Weights of a small mixture-of-experts language model, trained from scratch on English Wikipedia.
Size: width 160, vocabulary 2048.
Experts: 128 experts in each of 13 layers, 64 tanh GELU neurons an expert, 8 picks a token, a sigmoid router.
Training: 476M tokens, 3634 steps.
Below are experts of layer 2 (counted from 0) of a mixture-of-experts language model. Rows are named router (the router's row for the expert), up (a neuron's input weights, with its number), down (a neuron's output weights, with its number) and show model dimensions 0-159. Each number is 200 + 20 x the weight over its row's rms, rounded and kept within 0 to 999.
After each expert's rows: "comes before" lists some tokens at least twice as common just after its tokens as in all text; "comes after" lists some tokens at least twice as common just before its tokens as in all text. This comes from a sample of Wikipedia text that the model never trained on. Tokens count by the router's weight.

# expert 16
router,208,201,230,217,164,253,186,206,206,212,220,191,230,184,209,189,201,183,197,195,212,155,199,219,201,230,226,217,191,222,176,189,225,196,163,185,215,213,235,226,165,214,181,192,184,194,138,182,221,180,184,234,190,168,178,179,220,196,185,190,191,170,215,202,192,192,200,182,201,193,181,215,202,216,219,203,158,200,193,232,217,208,184,236,216,168,225,189,217,172,192,187,220,221,196,183,237,195,219,233,204,203,200,181,205,198,215,250,214,193,193,169,191,218,181,206,179,192,211,190,208,192,192,184,222,193,185,250,183,171,204,167,204,190,211,189,194,191,190,216,192,219,170,205,218,195,195,176,209,203,184,179,197,240,230,202,201,168,213,191
up0,197,211,177,191,166,213,227,207,218,167,192,186,200,203,192,196,207,166,192,222,215,160,202,201,195,182,232,195,197,215,201,210,178,185,206,189,247,192,179,170,204,178,193,174,204,196,204,208,189,180,180,178,175,156,169,199,196,220,219,195,184,185,203,169,228,231,207,191,177,186,220,205,174,192,224,191,181,221,219,215,180,159,206,209,204,174,214,194,186,223,221,179,210,180,222,178,210,220,210,169,242,213,222,212,189,203,218,175,206,182,216,205,208,224,190,195,175,205,186,196,236,191,251,185,193,216,221,165,206,214,246,211,198,214,192,197,205,206,192,174,156,193,189,222,190,183,134,221,169,189,197,214,183,179,220,185,229,215,184,194
down0,210,190,191,183,219,204,160,201,198,211,191,197,201,178,233,186,189,200,216,196,187,225,185,181,208,207,159,204,225,166,187,208,223,190,173,212,158,203,239,226,183,213,193,201,195,200,204,201,190,196,215,217,199,238,190,186,209,173,195,221,232,203,214,241,177,169,198,200,216,178,181,178,208,198,184,189,213,191,199,194,216,228,188,165,202,208,194,206,197,200,178,224,202,181,151,219,213,170,193,234,180,184,172,179,231,163,189,206,181,176,214,189,166,188,211,176,194,208,189,194,176,188,144,205,225,165,190,212,210,203,163,173,165,194,208,196,200,203,187,207,226,170,205,172,201,227,256,191,231,190,218,165,222,217,172,197,212,192,198,211
comes before: " ", "cc", "c", " f", " re", " first"
comes after: " of", " is", " in", " to", " as", " with"

# expert 87
router,186,176,196,186,205,216,190,220,220,234,232,176,178,211,182,188,199,192,194,209,214,188,197,224,200,208,183,224,243,173,180,169,219,173,187,179,208,167,207,185,187,205,208,211,166,241,192,189,218,183,185,229,193,173,212,208,218,207,157,188,197,200,212,170,187,212,230,204,181,222,214,164,206,214,178,231,211,191,172,231,222,187,183,228,179,191,184,237,212,213,202,218,202,195,222,175,214,183,192,241,204,203,173,201,184,202,209,225,197,171,201,213,221,216,176,189,203,201,182,169,184,171,180,193,236,170,195,207,192,203,219,210,210,165,213,215,173,229,203,205,160,225,211,191,176,148,199,167,198,202,178,188,182,222,224,228,232,188,190,220
up0,145,200,216,207,205,190,214,213,200,214,245,215,226,239,184,188,198,204,211,191,217,206,184,193,195,224,230,200,183,205,197,181,214,165,197,217,205,188,198,181,169,238,210,201,188,188,214,219,197,188,196,197,191,223,211,222,220,222,237,214,207,204,147,196,180,186,236,184,190,230,203,210,193,193,210,205,188,232,212,163,167,182,208,210,220,230,232,211,172,225,204,221,204,220,226,201,221,193,160,230,208,188,178,242,188,176,200,230,195,207,220,227,164,187,193,191,192,201,187,185,188,163,232,202,245,206,180,223,200,229,214,202,203,204,209,166,239,201,195,207,231,194,165,195,203,200,205,210,157,194,191,176,204,206,209,179,233,196,195,212
down0,228,190,195,215,207,214,204,180,187,204,165,181,200,156,201,198,224,181,211,229,156,214,194,176,222,180,167,187,200,227,200,211,195,205,232,192,209,228,189,214,200,184,200,214,224,213,204,186,182,225,204,201,185,165,204,189,196,197,187,184,176,181,229,207,251,189,192,224,235,165,185,218,205,191,172,212,209,182,174,200,192,195,215,230,157,209,176,173,214,174,224,189,170,192,227,212,173,235,240,191,196,224,210,166,200,213,214,193,240,191,194,153,211,200,203,196,207,189,216,217,208,220,153,187,186,211,229,211,196,194,206,198,204,207,207,191,182,217,193,184,170,210,202,221,244,197,202,187,231,200,193,228,172,193,192,187,186,238,236,176
comes before: " ", "\n", " 0", " 1", " first", " 2"
comes after: " of", " in", ".", " to", " at", " for"

# expert 96
router,216,190,205,169,199,213,183,190,170,217,213,184,194,214,216,176,193,209,149,169,204,188,208,192,217,211,189,201,202,221,219,223,237,191,193,192,213,169,210,188,189,223,199,183,217,231,183,215,178,167,162,225,181,189,182,195,190,233,210,196,196,220,191,205,223,167,166,185,214,231,232,216,220,219,222,212,207,218,184,235,224,205,249,209,190,185,174,248,199,208,186,187,200,169,206,175,204,191,184,217,200,188,194,193,244,202,212,188,206,194,218,198,198,198,220,201,177,171,201,184,231,182,164,169,230,223,201,197,204,151,169,185,193,200,207,208,194,180,207,169,209,181,160,222,199,199,198,216,173,215,230,201,196,230,186,206,206,202,147,206
up0,177,227,175,176,193,204,176,211,208,226,178,200,202,177,209,189,191,247,177,204,227,218,160,182,205,188,175,215,189,183,192,182,179,185,257,225,212,201,223,219,214,193,192,183,244,208,165,194,198,211,218,229,185,241,187,201,188,226,215,230,181,234,209,226,193,180,199,172,240,224,203,213,178,227,200,221,226,201,194,215,237,212,191,203,217,230,194,215,210,223,178,182,218,204,195,210,216,198,201,204,241,234,207,237,224,174,206,207,212,189,200,204,192,220,238,200,218,188,218,175,223,178,199,250,216,205,191,191,204,155,192,182,197,184,207,214,226,213,191,229,197,206,179,202,226,195,216,220,208,217,201,185,216,220,194,225,232,190,197,184
down0,199,204,249,199,216,194,205,179,193,179,205,190,204,209,211,188,214,199,238,188,180,180,229,199,197,216,223,170,209,194,207,222,221,234,177,186,182,200,210,175,169,220,184,223,148,211,202,206,181,177,191,193,225,180,240,226,215,166,209,179,198,165,199,200,176,203,212,212,189,221,186,158,219,184,208,174,187,227,222,216,191,188,188,201,156,174,219,211,171,183,250,226,207,201,204,227,175,215,191,220,184,179,200,176,164,217,197,195,190,210,207,182,184,183,178,201,203,210,195,235,217,243,209,170,177,182,195,181,199,244,196,206,208,232,214,238,189,191,188,209,192,203,230,223,189,199,175,181,198,208,194,228,195,179,212,189,167,205,227,215
comes before: "s", " of", "er", " in", "ed", " York"
comes after: " ", " the", " a", " de", "gi", " High"

# expert 69
router,213,198,194,212,201,212,196,217,196,193,186,168,219,178,232,179,214,166,190,171,208,188,209,205,240,204,205,193,204,190,202,225,241,214,183,155,208,194,208,209,196,197,188,221,203,229,191,218,224,206,183,185,188,192,220,199,159,194,208,226,239,185,185,207,224,223,195,192,223,179,202,221,216,184,201,218,214,191,206,202,202,223,259,218,199,162,186,171,200,192,217,211,226,184,175,184,225,192,209,205,220,157,178,160,208,203,213,230,195,169,235,211,180,209,189,221,159,197,198,198,229,160,210,207,205,209,158,216,213,210,225,171,208,202,200,183,201,193,184,152,170,201,197,201,200,206,223,167,205,210,177,195,187,227,181,171,187,240,163,201
up0,200,220,224,203,181,218,223,233,166,167,166,177,197,211,228,234,194,213,205,222,201,212,195,194,208,209,206,215,209,174,234,224,204,205,185,193,200,210,236,210,188,177,246,228,237,211,206,185,180,222,214,207,208,217,197,229,206,220,195,179,244,192,223,179,231,224,202,176,192,240,167,198,206,244,204,202,178,192,194,213,204,232,202,244,228,206,186,227,181,206,190,222,198,197,179,206,211,207,201,184,223,224,207,206,209,177,209,212,187,221,198,212,193,217,208,203,164,178,200,208,223,224,209,247,211,205,153,192,223,166,176,175,191,207,174,190,217,209,191,181,188,200,152,210,212,190,220,176,162,216,187,210,232,213,187,184,220,210,198,210
down0,188,206,168,212,217,202,191,177,220,253,241,232,203,203,208,209,235,193,209,172,221,166,216,220,185,189,202,190,172,189,198,196,216,213,211,209,239,193,181,198,244,200,179,191,210,195,223,190,213,195,186,221,196,157,205,177,198,212,193,204,175,219,182,229,171,176,209,220,218,147,222,182,171,174,191,193,204,208,220,197,211,201,223,166,189,191,216,164,221,215,218,156,223,180,191,208,156,215,211,230,200,171,204,190,200,227,217,198,209,200,168,192,192,199,224,195,214,218,193,190,182,201,199,189,202,202,231,214,194,237,215,226,204,236,224,220,169,200,199,212,231,185,221,224,200,223,173,233,232,185,222,223,203,184,214,205,220,202,203,206
comes before: " ", " a", " the", "==", " re", " an"
comes after: "\n", ",", "ed", "See", " he", " He"

# expert 27
router,219,208,235,204,243,230,196,207,237,209,196,197,205,203,189,192,222,190,196,177,219,193,239,220,190,210,171,223,181,207,214,202,220,184,159,171,192,176,222,199,189,194,179,166,202,196,186,168,217,193,188,183,176,188,211,220,208,209,184,175,204,192,182,205,200,209,213,168,192,238,208,208,192,220,189,200,189,166,177,187,243,203,192,209,176,229,197,196,206,180,181,210,235,201,205,206,224,203,201,220,193,206,178,203,205,148,187,194,201,191,200,188,193,186,166,229,224,205,189,171,194,207,180,164,196,204,193,206,197,197,179,167,260,181,208,242,156,226,220,207,198,207,182,206,213,210,231,192,170,179,201,195,199,208,230,259,210,193,181,161
up0,194,201,184,213,196,206,225,212,167,210,194,207,185,174,214,206,204,207,191,169,179,186,204,197,194,239,171,186,186,196,196,178,217,211,232,229,225,270,208,179,212,196,219,208,224,209,167,201,219,168,165,180,210,194,204,201,199,220,200,169,177,216,229,203,223,191,189,189,170,209,187,215,150,186,199,227,163,222,210,198,229,192,206,192,213,230,213,211,222,214,197,166,176,216,215,192,188,197,222,219,222,202,206,209,222,183,205,177,225,183,199,194,174,195,206,210,205,220,242,182,180,216,184,193,252,191,190,165,219,166,206,182,188,218,188,203,196,194,198,225,225,199,214,210,182,183,222,228,198,222,228,215,243,153,196,211,194,220,167,202
down0,154,206,149,198,198,225,218,174,210,183,223,203,203,205,177,189,238,235,220,192,222,195,191,193,201,212,188,199,214,235,193,252,242,193,199,165,201,175,193,199,181,198,236,217,229,201,173,222,214,171,200,200,180,194,233,195,203,171,205,233,162,232,175,187,218,185,236,183,208,208,185,209,225,215,241,198,188,217,205,216,211,216,180,206,207,214,208,200,208,219,180,166,201,172,217,233,204,210,191,187,199,190,160,204,198,196,212,206,226,198,188,186,221,187,217,224,210,236,198,182,193,228,209,197,159,224,171,198,206,182,220,245,218,215,213,177,202,205,236,190,188,201,209,225,198,197,191,184,173,180,191,187,182,208,204,196,222,232,214,222
comes before: "|", "-", "\n", "The", "==", "==="
comes after: " |", "\n", ".", ")", " =", "=="

# expert 36
router,241,219,186,174,187,197,210,238,195,219,231,179,222,198,187,227,191,196,165,204,222,183,234,193,231,188,186,185,210,169,206,187,218,209,204,169,188,197,212,185,190,207,169,204,187,223,202,217,198,191,203,205,189,153,199,179,192,226,222,209,257,220,215,179,185,187,179,197,203,186,248,212,164,171,208,223,173,183,177,171,198,196,247,205,170,204,169,202,214,195,205,211,203,206,165,194,220,192,188,224,226,218,193,166,214,194,222,204,203,188,202,205,261,213,209,224,179,180,160,209,202,199,185,176,219,157,195,217,205,189,205,202,225,165,174,197,200,222,182,201,206,189,189,212,214,177,204,191,209,189,185,199,203,214,207,183,165,224,176,193
up0,218,178,192,187,193,197,208,181,168,220,237,197,203,229,188,202,194,211,185,209,227,202,199,193,217,178,245,173,188,198,164,212,208,208,215,189,216,225,221,189,189,215,206,182,237,216,236,202,204,219,184,204,182,205,207,168,208,204,218,189,215,221,186,208,181,183,194,215,203,213,200,188,186,235,162,188,192,206,236,181,245,203,167,199,199,222,179,206,240,219,206,223,208,205,210,197,186,179,200,200,224,190,235,219,229,204,197,176,216,205,176,208,183,229,179,170,166,183,208,233,209,211,190,226,181,161,175,221,210,160,239,191,200,171,223,201,161,202,206,218,179,247,184,199,179,215,194,194,147,181,185,211,205,223,211,217,216,214,217,223
down0,205,227,198,208,220,198,203,198,221,180,173,200,218,218,212,203,189,166,188,203,201,166,192,225,200,165,172,226,193,216,221,188,179,200,161,218,184,188,198,203,209,198,178,213,167,198,184,193,172,181,196,230,222,221,255,221,160,170,205,228,185,187,203,201,195,209,219,203,179,219,187,180,217,185,216,216,229,201,158,212,151,191,216,203,181,193,217,192,184,193,213,195,178,193,213,209,197,224,199,184,192,190,219,177,216,215,193,241,212,210,235,203,191,146,188,202,234,228,228,186,212,190,178,198,217,225,215,185,219,251,188,194,195,225,145,195,222,199,173,217,211,216,217,204,182,202,221,213,226,212,213,207,247,189,188,198,185,180,217,207
comes before: " The", "\n", " and", " the", " He", " In"
comes after: "s", ",", "\"", "es", " 1", "ation"

# expert 52
router,210,198,195,181,221,212,255,209,167,169,213,205,200,207,198,188,194,197,182,151,249,165,204,180,193,192,221,195,189,193,211,195,214,205,190,200,222,213,195,217,208,196,210,190,227,195,184,209,188,170,195,224,220,172,237,226,222,225,190,194,234,181,179,188,246,172,195,180,214,202,219,174,168,205,216,195,213,186,198,215,205,213,226,212,164,220,208,211,213,172,201,186,233,183,244,201,229,155,191,203,216,229,198,178,199,169,207,211,257,200,216,212,185,197,206,217,195,189,193,178,246,175,169,198,213,216,201,204,167,186,164,222,215,194,194,193,159,171,199,168,179,218,193,211,189,192,189,195,172,216,206,202,177,195,207,208,191,215,198,193
up0,193,201,212,197,215,175,204,230,188,175,202,192,216,214,179,184,202,166,229,221,217,184,246,241,156,233,198,204,222,207,206,198,213,180,177,227,193,204,179,207,239,189,187,210,189,239,179,149,190,200,221,180,154,183,188,208,192,199,190,220,218,191,210,221,229,208,194,214,167,179,208,202,216,245,165,175,211,177,242,200,196,204,207,195,213,203,214,205,197,185,192,205,211,196,194,190,217,195,212,227,163,229,183,197,208,189,154,205,193,208,189,229,203,204,186,196,217,219,213,208,210,217,187,151,227,216,191,221,204,200,208,205,203,179,222,211,194,189,205,196,234,251,213,197,209,172,160,193,200,179,172,167,184,192,171,190,216,217,224,196
down0,184,210,223,226,209,215,183,224,215,235,193,191,201,197,213,206,173,184,147,207,156,212,149,179,230,191,193,187,196,188,211,210,197,213,215,174,238,235,229,188,179,222,206,221,202,162,208,234,207,216,187,200,226,199,190,169,212,184,207,166,206,192,194,193,185,203,208,181,213,209,199,188,191,155,224,212,208,198,168,216,219,191,187,200,194,214,191,225,194,212,176,222,221,213,182,204,180,217,206,188,228,167,206,180,213,242,261,209,161,178,214,159,214,174,193,198,199,213,179,206,191,192,204,229,182,173,192,203,179,187,210,185,204,231,202,201,186,230,203,212,172,180,194,189,203,238,217,200,194,219,200,230,191,191,226,209,204,176,160,201
comes before: " of", "s", ",", ".", " in", ":"
comes after: " the", " ", " United", " The", " a", "|"

# expert 11
router,208,183,207,228,206,221,228,229,187,223,224,204,199,196,200,185,186,207,199,204,218,234,211,216,243,197,222,199,225,168,199,223,221,216,222,183,242,206,238,219,170,151,196,217,215,205,174,236,191,207,189,199,192,196,173,216,187,199,175,177,214,187,187,180,235,191,205,164,203,186,207,170,194,214,193,184,184,172,203,182,242,186,218,192,207,176,225,219,185,200,183,199,205,166,203,202,204,193,181,211,165,201,244,171,235,185,199,200,222,166,190,234,208,165,185,216,167,205,205,172,204,228,202,162,223,163,168,205,183,186,196,202,207,161,196,186,190,202,175,172,179,201,212,215,180,214,230,205,219,218,215,188,181,201,232,190,197,190,206,194
up0,192,190,224,219,200,177,230,244,230,200,210,216,213,143,213,180,196,193,215,221,246,220,197,189,208,176,203,208,198,200,215,211,230,176,186,240,183,196,202,211,206,191,226,221,177,200,178,192,217,217,192,204,186,161,175,193,187,178,202,184,227,187,215,217,192,195,186,218,232,223,204,210,210,210,233,212,207,218,202,221,226,223,227,214,193,217,160,206,229,200,184,202,210,216,200,154,218,200,234,239,175,191,219,186,216,214,188,195,216,213,183,223,206,236,159,202,204,184,225,208,205,212,239,176,237,179,227,221,195,217,205,215,210,178,194,210,190,220,209,212,218,215,211,218,213,180,217,221,173,205,220,231,197,217,155,229,195,222,215,175
down0,176,185,229,199,198,182,208,241,242,201,223,182,214,146,205,193,196,192,214,175,244,230,179,172,209,187,187,179,174,170,195,201,232,176,194,225,191,219,190,231,179,200,202,200,182,203,150,212,213,217,216,201,176,162,196,204,184,192,192,185,219,177,232,216,194,190,173,211,190,217,208,198,219,196,234,181,198,208,199,202,245,209,201,203,200,242,179,202,224,210,193,186,203,204,198,172,207,199,228,262,191,191,204,201,200,208,181,212,241,245,169,235,198,200,174,179,206,213,189,204,197,209,223,189,219,181,184,199,175,205,207,191,217,169,189,202,186,221,204,173,191,219,207,217,218,187,205,191,177,189,226,222,185,210,181,232,156,198,190,186
comes before: " |", ".", ",", ")", ";", "–"
comes after: " |", " 19", ".", ",", "|", " ("

# expert 107
router,231,204,234,215,204,200,191,231,207,198,205,169,213,201,200,202,226,194,215,184,197,212,260,211,197,206,220,200,199,199,263,200,241,202,187,164,208,192,213,217,197,185,167,198,216,198,158,191,207,154,168,188,179,218,222,230,230,217,187,194,194,208,182,193,213,208,203,184,207,219,225,185,190,224,190,200,194,180,172,191,229,204,191,182,165,196,178,194,208,199,184,206,218,189,188,212,230,198,186,215,221,156,176,199,187,184,180,186,207,177,204,190,229,217,204,221,220,175,167,196,182,199,185,176,219,195,211,207,171,208,163,162,235,170,183,223,170,192,200,171,197,221,215,207,206,213,239,203,178,182,207,194,190,218,199,208,174,253,191,198
up0,192,176,178,188,220,196,191,199,175,176,204,214,194,218,186,222,213,212,262,180,187,216,193,174,194,208,204,215,183,231,206,211,223,191,207,211,210,169,204,215,191,213,208,203,161,183,209,227,217,211,185,198,189,197,231,205,169,212,212,163,171,185,198,193,167,194,256,246,174,224,204,167,154,228,168,217,237,163,195,216,184,184,187,193,229,191,198,198,219,197,192,231,195,190,228,214,222,209,233,198,191,225,179,190,201,209,222,215,219,193,201,234,209,171,182,177,205,197,227,202,182,227,196,190,248,224,213,176,183,184,204,186,155,162,197,193,200,218,226,177,199,218,202,207,181,192,217,177,190,200,195,183,212,219,199,193,214,191,207,183
down0,184,189,203,233,194,224,193,189,228,238,210,218,218,209,198,176,200,191,151,196,194,199,180,213,181,182,193,209,207,208,199,162,181,188,197,202,186,210,179,211,213,172,218,184,243,218,200,218,170,201,213,198,206,228,211,204,227,165,213,215,222,243,165,208,211,221,213,154,209,191,213,204,262,178,231,147,195,194,203,205,207,196,199,192,181,208,218,193,202,206,214,207,238,222,157,175,158,195,195,176,195,221,210,205,192,205,197,194,224,216,198,188,193,211,223,208,219,201,192,217,222,179,194,196,204,209,188,204,230,190,196,194,232,234,216,182,169,165,179,232,171,196,209,206,247,225,199,215,210,215,235,196,217,217,226,220,192,216,203,204
comes before: "|", "-", "\n", "==", "The", "20"
comes after: "\n", " |", ".", ")", "==", " ="

# expert 42
router,213,217,222,223,223,221,173,201,251,199,220,171,187,176,189,181,204,201,199,213,220,207,246,209,216,202,217,208,173,214,226,213,211,177,181,169,204,185,225,200,178,187,191,206,233,206,183,183,193,185,183,187,185,212,228,212,204,258,195,180,225,209,167,204,224,160,220,173,181,208,182,207,190,191,189,211,179,205,202,161,199,180,184,205,178,181,188,219,216,210,174,218,210,199,198,177,217,197,178,214,204,184,206,170,197,166,190,226,209,173,218,185,224,193,156,221,228,184,190,198,189,191,186,168,201,209,165,216,221,197,197,203,242,199,200,196,150,193,179,224,195,233,199,214,156,208,221,232,189,187,171,190,200,237,192,226,208,209,187,188
up0,216,209,203,211,177,199,176,190,214,208,219,216,183,196,197,201,201,167,171,197,224,203,184,189,175,234,204,215,202,219,174,218,203,190,201,187,198,195,180,160,167,183,193,192,189,194,229,209,174,209,207,214,190,178,197,164,193,226,201,160,147,196,184,199,183,211,190,231,184,217,170,217,197,202,223,213,240,217,171,242,252,176,186,198,225,205,202,187,215,210,192,234,219,199,195,201,198,185,191,175,194,215,203,207,167,190,234,198,190,204,214,179,179,204,211,222,179,224,239,200,183,175,181,191,227,179,197,202,218,194,214,196,185,209,221,183,250,205,231,196,182,168,148,179,197,210,181,221,177,200,196,219,238,195,227,183,214,224,204,159
down0,204,185,204,193,238,221,232,195,196,222,199,184,232,210,186,191,237,207,226,206,196,193,177,204,229,200,199,182,167,201,171,211,228,203,209,212,216,221,223,239,218,170,188,219,190,204,165,197,218,173,222,202,193,192,188,224,204,180,188,217,248,183,222,187,214,216,229,193,229,171,200,172,182,208,190,196,156,163,212,208,142,193,210,191,163,193,197,188,208,187,200,192,186,209,225,206,193,223,243,193,201,177,189,209,228,196,187,188,202,202,202,239,207,196,203,200,192,195,156,227,198,200,204,206,167,194,182,191,186,216,199,221,211,193,189,190,189,205,160,226,225,236,229,244,189,183,193,180,206,223,204,179,165,185,204,231,203,193,193,243
comes before: "\n", "-", "|", "==", "The", "==="
comes after: "\n", " |", ".", ")", "==", "==="

# expert 22
router,229,181,207,189,214,216,231,205,201,247,231,156,200,203,187,207,198,168,159,205,227,183,192,230,230,218,237,198,210,214,198,234,184,202,177,196,196,211,212,208,195,199,190,195,177,200,200,154,204,194,201,208,200,157,208,226,187,204,196,204,185,172,203,174,199,209,186,173,262,216,198,206,206,219,233,199,194,184,181,199,205,244,205,208,191,223,217,219,175,167,197,192,195,189,187,173,210,186,199,226,180,200,231,170,205,205,196,194,189,223,213,186,216,188,181,195,182,210,169,189,200,163,215,177,214,202,174,229,212,194,179,179,251,208,193,196,218,224,201,212,171,209,165,193,183,186,213,213,190,226,209,161,194,186,202,247,182,176,225,219
up0,215,204,191,212,214,189,193,211,184,195,255,223,221,231,215,199,194,198,173,208,207,193,205,204,157,210,232,243,230,191,189,190,201,197,198,202,183,218,221,228,178,209,207,198,234,219,170,203,205,225,174,202,203,178,217,219,202,227,163,193,216,196,214,196,174,198,199,226,244,233,216,221,222,167,209,193,205,225,184,174,175,235,198,197,200,203,167,197,215,188,180,212,201,229,201,156,214,162,217,184,209,186,214,201,189,202,231,201,207,194,192,206,199,211,147,207,213,162,204,195,177,189,188,202,207,213,168,213,193,217,218,197,205,183,203,218,177,210,217,252,235,238,187,215,204,194,205,211,232,174,213,184,179,187,168,231,168,175,197,209
down0,165,186,220,218,225,232,174,183,197,221,197,193,171,213,193,221,219,181,223,180,205,228,201,202,210,196,163,218,181,205,214,201,212,199,207,170,205,191,181,189,194,175,224,191,179,197,192,207,256,188,231,190,221,232,173,189,206,185,199,207,189,210,198,226,202,241,179,225,175,211,179,187,218,180,215,214,198,207,212,228,231,172,199,226,197,188,187,201,199,222,224,178,188,177,225,252,207,237,202,207,154,226,215,219,178,184,196,218,207,154,221,196,182,170,250,192,181,216,206,160,238,204,192,208,195,196,194,160,201,190,169,206,203,189,205,183,214,205,192,198,150,196,190,186,208,228,175,193,188,211,198,194,219,222,206,170,211,200,217,196
comes before: " the", " a", " 19", "c", " his", " 18"
comes after: "ed", "s", ",", "ing", " and", " is"

# expert 98
router,208,202,213,217,179,217,260,195,190,197,201,201,240,219,206,164,204,208,172,173,196,195,214,193,240,195,217,189,208,187,218,184,232,187,165,204,213,209,230,211,161,203,186,196,195,210,186,180,185,195,195,257,189,208,211,210,199,232,165,227,218,203,219,218,200,166,196,180,227,185,211,171,194,191,218,188,188,196,191,176,202,200,227,221,153,206,166,230,214,189,195,182,208,185,213,182,228,201,183,208,224,209,164,208,227,179,219,204,233,194,215,190,206,193,214,196,195,166,179,163,216,193,204,206,223,225,191,208,220,213,164,238,211,186,195,192,191,177,182,175,168,194,157,204,221,175,208,213,175,213,198,171,191,179,194,192,173,239,202,196
up0,213,175,234,175,203,222,217,178,211,198,199,179,194,219,178,196,213,212,199,197,229,218,208,211,239,174,208,234,217,226,196,191,188,178,245,179,217,223,204,230,179,198,213,214,217,165,198,188,235,195,173,208,190,217,200,220,185,214,195,204,226,210,193,187,179,175,215,219,219,193,241,196,239,156,178,176,181,190,219,212,193,202,163,178,239,195,197,200,224,225,209,165,194,192,216,190,160,204,210,171,160,236,227,203,187,230,196,181,211,198,179,205,202,209,188,193,197,163,214,215,179,200,227,179,200,181,190,190,180,197,187,169,188,201,186,189,208,219,173,181,167,196,184,240,200,198,225,183,202,160,170,198,216,210,171,201,201,228,204,171
down0,191,200,160,241,205,194,164,227,189,208,214,235,211,189,230,202,217,195,185,192,173,175,187,208,177,216,161,149,191,161,188,174,214,209,176,202,202,194,191,184,214,197,201,189,191,227,192,181,202,208,229,201,230,205,213,182,199,192,205,188,178,175,197,192,195,225,206,167,183,176,172,207,163,231,216,194,220,204,173,192,193,237,215,218,176,203,196,228,189,188,208,239,209,194,182,243,218,201,175,207,239,171,195,226,197,156,217,224,167,200,224,189,190,205,213,222,196,224,205,178,205,207,184,211,208,199,203,210,229,160,216,229,202,174,215,171,164,200,201,224,225,195,214,192,215,204,184,200,208,216,239,201,170,177,225,173,183,194,187,210
comes before: "ed", " of", "ing", " in", " to", "ly"
comes after: " the", " a", " and", " was", " to", " his"

# expert 56
router,245,193,189,210,220,227,219,181,216,198,219,156,225,213,168,187,193,203,189,203,203,215,190,214,221,226,220,174,201,206,178,191,215,195,214,197,187,186,217,185,150,223,212,212,184,190,184,169,205,172,173,239,176,176,213,214,207,222,186,184,216,162,207,178,230,207,206,139,252,202,204,170,226,238,230,215,171,213,197,217,251,204,217,222,174,198,185,191,183,196,174,194,203,195,200,184,208,193,178,213,174,204,201,206,233,181,214,205,201,196,204,216,230,160,192,197,194,212,196,190,195,186,227,174,197,218,176,213,200,188,187,191,186,198,197,201,206,208,169,191,164,201,226,209,216,185,207,209,219,251,224,190,183,182,206,187,169,205,178,188
up0,198,187,171,203,235,204,204,250,203,195,226,193,199,183,173,189,248,260,225,199,206,186,194,240,218,209,200,216,210,215,229,189,170,196,210,210,190,222,258,210,151,209,198,205,211,223,184,178,236,205,188,203,207,179,238,187,201,222,202,198,187,198,194,197,230,188,201,197,190,196,222,221,194,212,173,202,210,206,211,254,229,206,231,185,229,191,197,185,213,214,202,197,208,158,229,213,197,195,202,194,218,207,212,148,192,199,234,216,206,205,206,205,217,190,198,218,187,186,168,197,211,219,208,226,218,227,210,212,199,191,190,220,197,189,222,225,195,201,173,155,187,185,180,210,178,211,207,182,195,178,214,161,209,206,189,162,168,198,195,188
down0,245,230,217,225,182,215,187,186,202,168,203,195,199,225,190,197,180,167,223,222,177,198,198,164,204,217,208,187,197,208,166,200,250,195,202,216,203,170,154,194,201,227,219,191,170,169,207,218,196,199,159,221,203,171,202,181,193,192,191,188,164,203,177,201,226,202,224,199,201,208,176,217,189,169,210,206,193,182,210,175,178,172,166,205,209,202,218,213,186,170,219,181,202,208,177,227,210,222,183,186,188,217,176,234,238,180,205,160,195,193,209,191,188,224,212,205,193,227,251,193,190,193,213,203,166,198,217,194,185,213,192,194,211,223,193,197,233,247,235,230,178,186,219,203,211,194,191,227,229,208,229,197,190,187,224,220,224,196,217,212
comes before: " |", ".", " States", "n", ";", "ill"
comes after: " |", ";", ":", "|", ",", " the"